config.yaml
n_layer: 8
d_model: 320
n_experts: 24
moe_layers: [1, 2, 3, 4, 5, 6, 7]
normalize_top_k: false
routed_scale: 1.0
init_std_router: 0.00827
head_dim: 32
norm_eps: 1e-06
rope_base: 10000.0
parallel_block: false
init: "uniform"
beta2: 0.99
lr_head: 0.005
batch_tokens: 65536
Below are experts of layer 3 (counted from 0) of a mixture-of-experts language model. Rows are named router (the router's row for the expert), gate (a neuron's input weights, with its number), up (a neuron's input weights, with its number), down (a neuron's output weights, with its number) and show model dimensions 160-319. Each number is 128 + 24 x the weight over its row's rms, rounded and kept within 0 to 255.
After each expert's rows: a language model's description of what the expert responds to; "comes after" lists some tokens at least twice as common just before its tokens as in all text. This comes from a sample of Wikipedia text that the model never trained on. Tokens count by the router's weight.

# expert 9
router [ 97  77 121 120 125 101  89 104 121 114 128 118  93  70 132  93 113 124 134 137 132 138  97 152 112 134 122 163 116 135 136 129  91 181  88 147  83 130 136 115 123 129 143  92 109  84 142 130 126 135 116 104 106 107 167 134 142  82 115  98 122 110 157  62 125  90 139 117 121 153 116 113  97 142 132 122 114 126 114 110 172 120 157 108 114 137 128 124 101 136 105 116 140  84 128 122 146 156 142 155 128 121 115 142 119 135 133  80 140 132 109 137 139 144 126 131 119 132 111 102 127  91 136 130  95 138 128 187 102  72 120  81 107 144 127 158 166 158 133  87 106 111 124 100 162 170 116 129 146 163 123 135 192 166 140 107 132  99 132 150]
gate0 [123 148 137 110 118 167  86 122 152 136 111 130 139 124 144 126 174 118  91 169 174 134 114 157 131 112 169 116 110 119 149 119 126 115 136 111 139 138 113 124 145 103 141 150 109 140 116 147 113 152 158 141 185  87 185 125 115 109 153 132 166 148 193  93 107  78 148 106  95 162 129 135 124 153 132 117  74  90 137 143 185 124 146 107 106  85 129 150 147 188 158 118 104 152 141 140 123 133 121 149  88 133 135 134 133 110 126 145 104 145 159 155 112 105 133 105 157 126 166 143 129 135 144  82 134  98 107 106 140 119 110 146 115 158 124 133 150 130 104 155 146 142 121 150  60  95 110  92 131 116 148 137 105  90 149 118 108 106  93  96]
up0 [122 139 112 153 172  79 102 126 149 131 157  71 127 120 145 131 144 111 103  62 139 128 131  96 163 131 173 137 136 122 179 113  97 157 112 100 110 110 128 125 101 115 117 151 132 122 167 145 103 122 169 119 139 132 131 106 128 130 160 131 119 127 148 108 131 142 105 103 112 103 120 118 165 141 153 108 141 127 140 122 120 124 144 143 170 124 165 137 115 128 143 125 101 112 101 130 137 139 163 126 116 141 110 113 146 122 117 134 161 149 112 151 142 113 129 111 121 115 131 169 124 105 127 102 105 119 140 131 138 145 156 136 126 120 148 157 112 102  85 141  48 150  90  98 132 158 132  97 143 103 145 123 131 114 125 119 158 116 104 151]
down0 [112 163  94 125 114  98  73 114  89 160 115 137 146 122 130 143 166 111 141 108 119 100  77 129 105 106 111 114  75 137 142  79 138 126 158 107  98 139  88 142 125 125 163 146 117 114 123 129 136 123 136 115 140 137 119 179 127 140 131 103 120 133 163 144 128 120 135 166 167 134 139 129 172 134 121 141 128 155 160 139 126 151 138 103 101 159 142 114 151 111 138 119 169 144 173 165 126 133 138 123 135 123 147 188 118 125 118 126 116 187 102  77 107 159 148 128 160 160 128 148 152 128 119 127 146 147 140 136 125 168 133 132 124 155 117 126  88 163 138  79 109 124 153 160 123 108 128 137 109  70 145 159 103 158 115 103 128 117  87 139]
It responds to: Mid-name letter pieces
comes after: " E", " |", " D", " S", " F", " H"

# expert 14
router [ 86 134 146 124  84 174 173 109 139 130 125 152 118 146  95 101 141 119 153 118 141 124  92 126  92 111 139 161 104 113 165 114  87  93 128 124 110 126 199  83 143 128 160 150 142 110 113 109 188 114 145  87 144 123 177 142 114 125 146 149 120 124 142 108 111 147  73 131  90 160 155  90 130 157  98 126 149 152 113 134 168  77 163 160 126 125 155 151  92 148 142 156 101 140 108 149 116 163 169  96 176 130 140 143 125 113 132 110 163 136 138 152 166 157 134 125 117 141 112 129 110 120 124 120 166 108  94 133 112 122  72 129 112 127 120 159 179 155 135 130 148 110 122 110 135 133 109 134 115 206 106 109 111 172 167 150 151  96 125  86]
gate0 [101 151  99 110 122 159 111 151 141 130 103 135 132 110 139 118 161 166  97 143 155 101 146 172 136 101 150 129 154 139 160 148 145  81 126 108 170 145 149 106 134  70 105 134 105 163 124 156  96 153 155 128 158  85 140 118 118 137 125 160 118 124 144 116 136 117 125 141  89 127 131  85 139 113 111 117  75 158 165 120 144 145 120  77  98  84 125 129 162 157 156 106 149 121 127  96 131 114 134 156 124 123  72 123 115  90 120 163 144 112 161 160 109 132 129 131 139  92 142 156 132 138 122 117 133 131 146 103 150 130 101 188 101 154 100 144 127 125  96 130 123 103  83 155  50 126 113  87 166 125 171 132 136  83 137 119  89 119 100 117]
up0 [127 120 116 190 143  90 130 125 129  98 116  91 158 156 153  96 113 100 162  97 136 151 168  65 140 115 151 118 154 118 123 138 111 166 156 163 121  94 147 104 112 128 120 143 154  79 188 149 137 139 111 138 181 129 166 125 129 122 123 142 116 152 110  65 139 165 124  81 123 142 132 112 152 146 151 138 173 149 112  92 108 117  95 135 160  95 168 123 122 134 118 123  79 121 115 149 130 143 128 129 117 145 116 118 170 178 153 152 131 129 121 136 132 159 122 116 119 168 145 170 122 127 134 121 135 119 127 115 102 143 143 127 165 145 107 156 114  74 101 149 102 189 138 160 135 139 140 120 115 151 160 160  93 124 106 131 120 123 151 114]
down0 [ 97 155 161 102 114  80  98  93 138 115 139 130 105 139 157 122 143 184 122 113 114 122 138 122 132 115 150 169  97 128 102  63 150 180 134 151  96 114 153 101 111 145 119 143 102 107 143 131 137 112 129  99 128 133  94 141 122 159 112 115 159  96 141 147 150 113 108 124 126 134 135 137 142  88 138 127 137 156 193 164 152 126 162 137  63 148 143 153 115 108 110 132 158 140 152 140 151 164 114  96 127  82 117 149 113 122 123 130  90 170 100  96 120 176 159  71 135 121 103 124 152 142 133 143 108 150 111 125 122 152 116 177  95 109 137 153 156 141 150 123 155 163  94 128 140 136 149 110 139  72 141 133 118 119 115 128  97 102 133 101]
It responds to: Articles and number spaces
comes after: " |", " of", " in", ",", " to", "|"

# expert 1
router [134 154 160 105 157 115 122 147 133 145 115 114  89 167 174 141 117 125 116  91 114 142 146 151 156 136 144 103 127 162 116 130 151 136 116 122 147 180 128 130 104 124 120 155 102 133 135 171 123  85 168  90 123 148 141 126 153 155 164 122 143 119 112 104 122 154 140 147 109 136 129 141 163 131 118 144 156 123 116 111 115 139 133 109 115 113 159 158 139 127 114 147 105 124 110 127 110 126 188 134 154 102  71 127  99 140 151 131 108 139 106 168 106  72 170 197  97 139 158 135 127  98 137 117 116 170 149 109 127 134 145 145 171 128 167 147 132 162 114 113 102 120 120 114 100 104 105 138 137 107 113 185 106 142 103 137 111 142 137 160]
gate1 [154 142 102  93 110 103 102  86 125  75 124 135 125  80 139 139  97 113 134 144 114 101 132 122 149 178  93 131  94 129 108 158 162 140 152 186 148 155 159 118 123 120 123 147 145 169 150 115 170  95 146 161 112 142 174 136 110 143 132 184 114 114  86 126  90 143 178 128 118 117  99 104 139 119 181 123 128 161 126 176 109 101 107 114 112 121 169 156 121 161 148 157 100 141  88 121 116 110 140 177 134 118 157 164 127 124 118 168 132 150 131 129 131 141 142  94 150 123 139 118 151 108 162 132  96  97  95 149 141 116 131 125  95 102 157 173 128 108 128 102 116  83 175 111 130 111 116 134 115 132 171  83  74 112 105 119  90 134 109 153]
up1 [157 165 152 114 154 135 154 160 140 105  95 169 178 143 147 104  65 124 116 147  88  93  94 104 137 116 143 135 127 169 131  97 148 102  96 112 151  83 111 109 130 126 140 141 143 119 130 146 130  80 152 154 148 116 169 112 117 150 152 111  83 167 117 112  98 130 119 179 121 100 116  99 121 116 168 122 134 144 157  96  86 140 106 125 128  74 138 155 123 145 113 134 147 172 152 161 134 132 165 160 140 160 167 111 109  85 162 139 166 167 167  86 124 144 123 124 151 110 125 115 156 153 171 182 139 124 126 123 119 150 112 152 173 128 137 115 158 143  75 141 145 142 108 149 121 143 134  48  98 114 101 135  91 138 129 106  93 130 113 136]
down1 [153 147 122 128 141 145  99 113 127 149 138 143 140 165 154  94 128 172 150 123 116 121 176 183 110 139 167 114 135 162  92 134 149 153 134 117 139  65 120 112 131  99 128  76 125 112 130  91 135 182  89 148 170 117 101 102 139  92 117 133 115  87 112 100 116  99 111 154 132 112  80 150 102 132 104 126 111 107  95 135  81 134  72  89 168 175 145 120 115  91 120 162  96  81 100 192  90 138 181 135 168 111 108 126 108 141 161 124 138 181 127  95 119 138 198 119 147 155 119 120 137 132 112  98  98 158 156 152 163 142 129 116 139 123 174 137 147 143 126 131 162  92 159 142 118 126 147 127 103 136 136 121 129 117 148 108 161 166 140 110]
It responds to: Clause-linking function words
comes after: " a", " to", " was", " and", " not", " is"

# expert 23
router [123 155 121 148 121 116 110  64 141 119 145 165 121 112  93  59 109 105 162 167 161 116 113 112 103 119 134 134 169 121 110 149 123 105 117 103  94 143 140 121 175 129 121 117 101 126  85  77 138 137 115 135 130 133  74 153 128 149 107 143 161 127 151 131 134 149 126 155 114 136 125 119 148 165 116 161 151 128 107 121 148  85 131 118  87 122  96 121 143  89 143  92 142 144 153 139 150 115 113 121 123  83  98 108 141 143 103  82 103 106  85 113  75 110 147 110 174 116  93 125 113 126 133 101 145 116  97 100  98 147 140 167 157 113  84  99  85 144 151 156 154 151  94 141 150 119 121 159 125 165 130 119 121 139 164 128 113  90 159  82]
gate1 [145 146 100  99 139  95 121  91  88 119 140 123 151 139 116 147 100  78 129 112 112 119 133 117 137 140  96 135 107 130 121 123 139 150 161 173 162 108 147 107 125 108 138 102 127 167 162  85 160 123 117 160 133 112  95  84  88 159 152 171 160 133 120 134  94 152 123 136 126  74 128 177 149  95 122 118 126 153 117 148 116 150  80 132 113 155 129 137 116 114 121 176  89 155 105 104 105 130 172 160 134 125 138 140  91 136 123 109 150 124 158 127 126 153  94 107 146  86 138  72 131 131 136 122  96  92  95 127 147 108 114 119 160 100 139 136 130 140 139 111 145 114 114  98 114 113 146 122 121 144 146  84  96 116 129 139 139 149  93 184]
up1 [155 178 113  95  92 133 144 142 138 151 102 138 133 122 160 147 110 136 118 142 110 122  99 146 117 130 139 160 138 148  71 137 161 145 116 146 141 105 125 140 126 133 147 149 108 124 110 142 131  81 147 108 175 120 141 106 120 159  95 110  96 164 124 152 116 120 106 150 139  85 144 120 139 155 118 121 108 133 184 101  95 146 134 140  94 106 169 116 112 131 116 156 153 106 114 156 124 137 153 120 142 117 118 159 108 131 136 112 147 153 151  97 158 104 111 136 136 111 154 133 139 104 150 158 128 134  95 134 125 135  89 132 167 141 125  91 127  96 127  99 128 150  86 140 172 168 154 133 106  62  87 109  84 149 136 113  75 114 105 131]
down1 [126 147 155 127 134 140 136 103 121 134 138 163 111 133 119 100  99 148 131  97 121 117 189 149  97 149 149 141 183 173 136 155 155 146 116 138 166  79 110 131 133 100 137  67 108 124 117  97 127 154 103 140 142 109 126  93 123  91 103 138  75 104  87  94 161 123 151 107 111 134 112 135 140 101 116  77 130 101  93 128 132 110 115 126 144 141 156 116 123 148 139 135 101 141 104 154 128 162 181 115 151 124 128 111  91 162 130 140  80 111 120  58 120 140 127 149 116 101 138 111 103 182 116 109 137 137 122 124 121  73 121 142 156 153 166 192 130 181 111 143 133  94 157 132  99 127  54  99 110  92 167 137 151 111 141 113 147 132 163 149]
It responds to: Mid-word Latinate roots
comes after: " ", " re", " Re", " f", " F", " O"

# expert 12
router [131 126 105 125 157 122 159 113 103 115  87 107 107 124 136  99 123 166 131 103  90 133 157 139 117 130 139 124 129 151 115 133 124 156 100 151 167 107 128  85 125 168 107 113 142  92 139  98  96 157 100 192 147 115 189 129 176 146 121 155 161 121 151 109  92 131  96 135 128  82 140 157 184 145 165 121 160 168 109 122 100 141 106 168 166 151 138 130 122 142 127 121 147 142 145 119 110 142 141  72 131 148  93 115 168 102 104 129 142 144 156 113 169 149 156  97 100 121  91 144 106 156 148 120 104  82 110 104 119  93 116 118 148  82 160  90 132 114 105 123 124 130 151  90 173 115 115 124 169 146 104 128 103 124 116 152 120 124 109 141]
gate0 [ 89 186  99 122 134 139 109 128 113  89 143 134 114 144 151 102 188 113 111 109 185 150 124  81 117  91 138  92 117 116 149 143 124  74 125 127 147 108 123 127 115 125 106 122 114 138 126 167 121 137 131  88 159 147 146 109 137 110 129 143 115 121 176  88 111  83 130 140  72 116 118 142 126 152 122 101  95 109 130 101 140 150 163 131 137  95 137 149 146 149 160 127 166 126 159 131 119 116  95 143  91 176 131 157 158 133 122 156 122 141 129 157 112 114 140 116 102 148 174 133 126 167 122 118 113 129 126 114 130 143 116 150 122 151 111 158 131 125 111 133 158 172  97 113  86 117 145  89 130 128 178 138 134 116  91  91  77 101  98 158]
up0 [124 146 134 158 171  98 110 117 152 105 116  94 132 118 151 130 176 149 170  92 136 164 136  90  88 119 147 124 153 138 117 150  99 121  68 127 125 123 141 133 104 104 141 145 160  59 168 102 118 103 129 140 135 105 132 140 110 135 152 123 185 110 137 100 107 126 114  77 139  87 103 111 145 150 134 178 139 146 108 125 164 123 148 149 156 120 170 149 111 122 115 127 146 116 131 103 120 120 157 118  97 156 106 142 139 151 139 159 135 154 124 119 147 131 147 132 131 137 144 224 141  99 137 105 142  85 160 111 154 126 130 116  87 137 118 128 100 120  91 131  81 131 134 126 125 123 123 129 146 103 138  84 152 155 123 127  89 138 118  95]
down0 [131 162 120  98  95 102 153 123  92  92 139 143 119 100  99 134 134 148 125 107 125 130 123 120 140 156 160 169 124 109 115  90 115 129 131  82 115 176 116 123 127 133 121 159  90 139 130 115  84 119 136 174 103 111 101 145 111 152 131 107 136  92 159  95 132 141 112 195 127 105 119 149 152 115 111 147 119 165 162 175  85 142 157 120 144 148 121 126 145 111 143  84 116 177 134 155 114 133 154  76 168 142 161 194 100 129 103 137 139 123 100 140  74 123 164 117 151 130 102 165  90 148 113 142 123 166 144 109 159 109 123 115  97 147 133 127  82 158 134 111 136 116 141 121 131 133 135 117 127 120 119 133 120 108  96 129 112 103  94 132]
It responds to: Section and infobox headers
comes after: "\n", "-", "|", "==", " on", " was"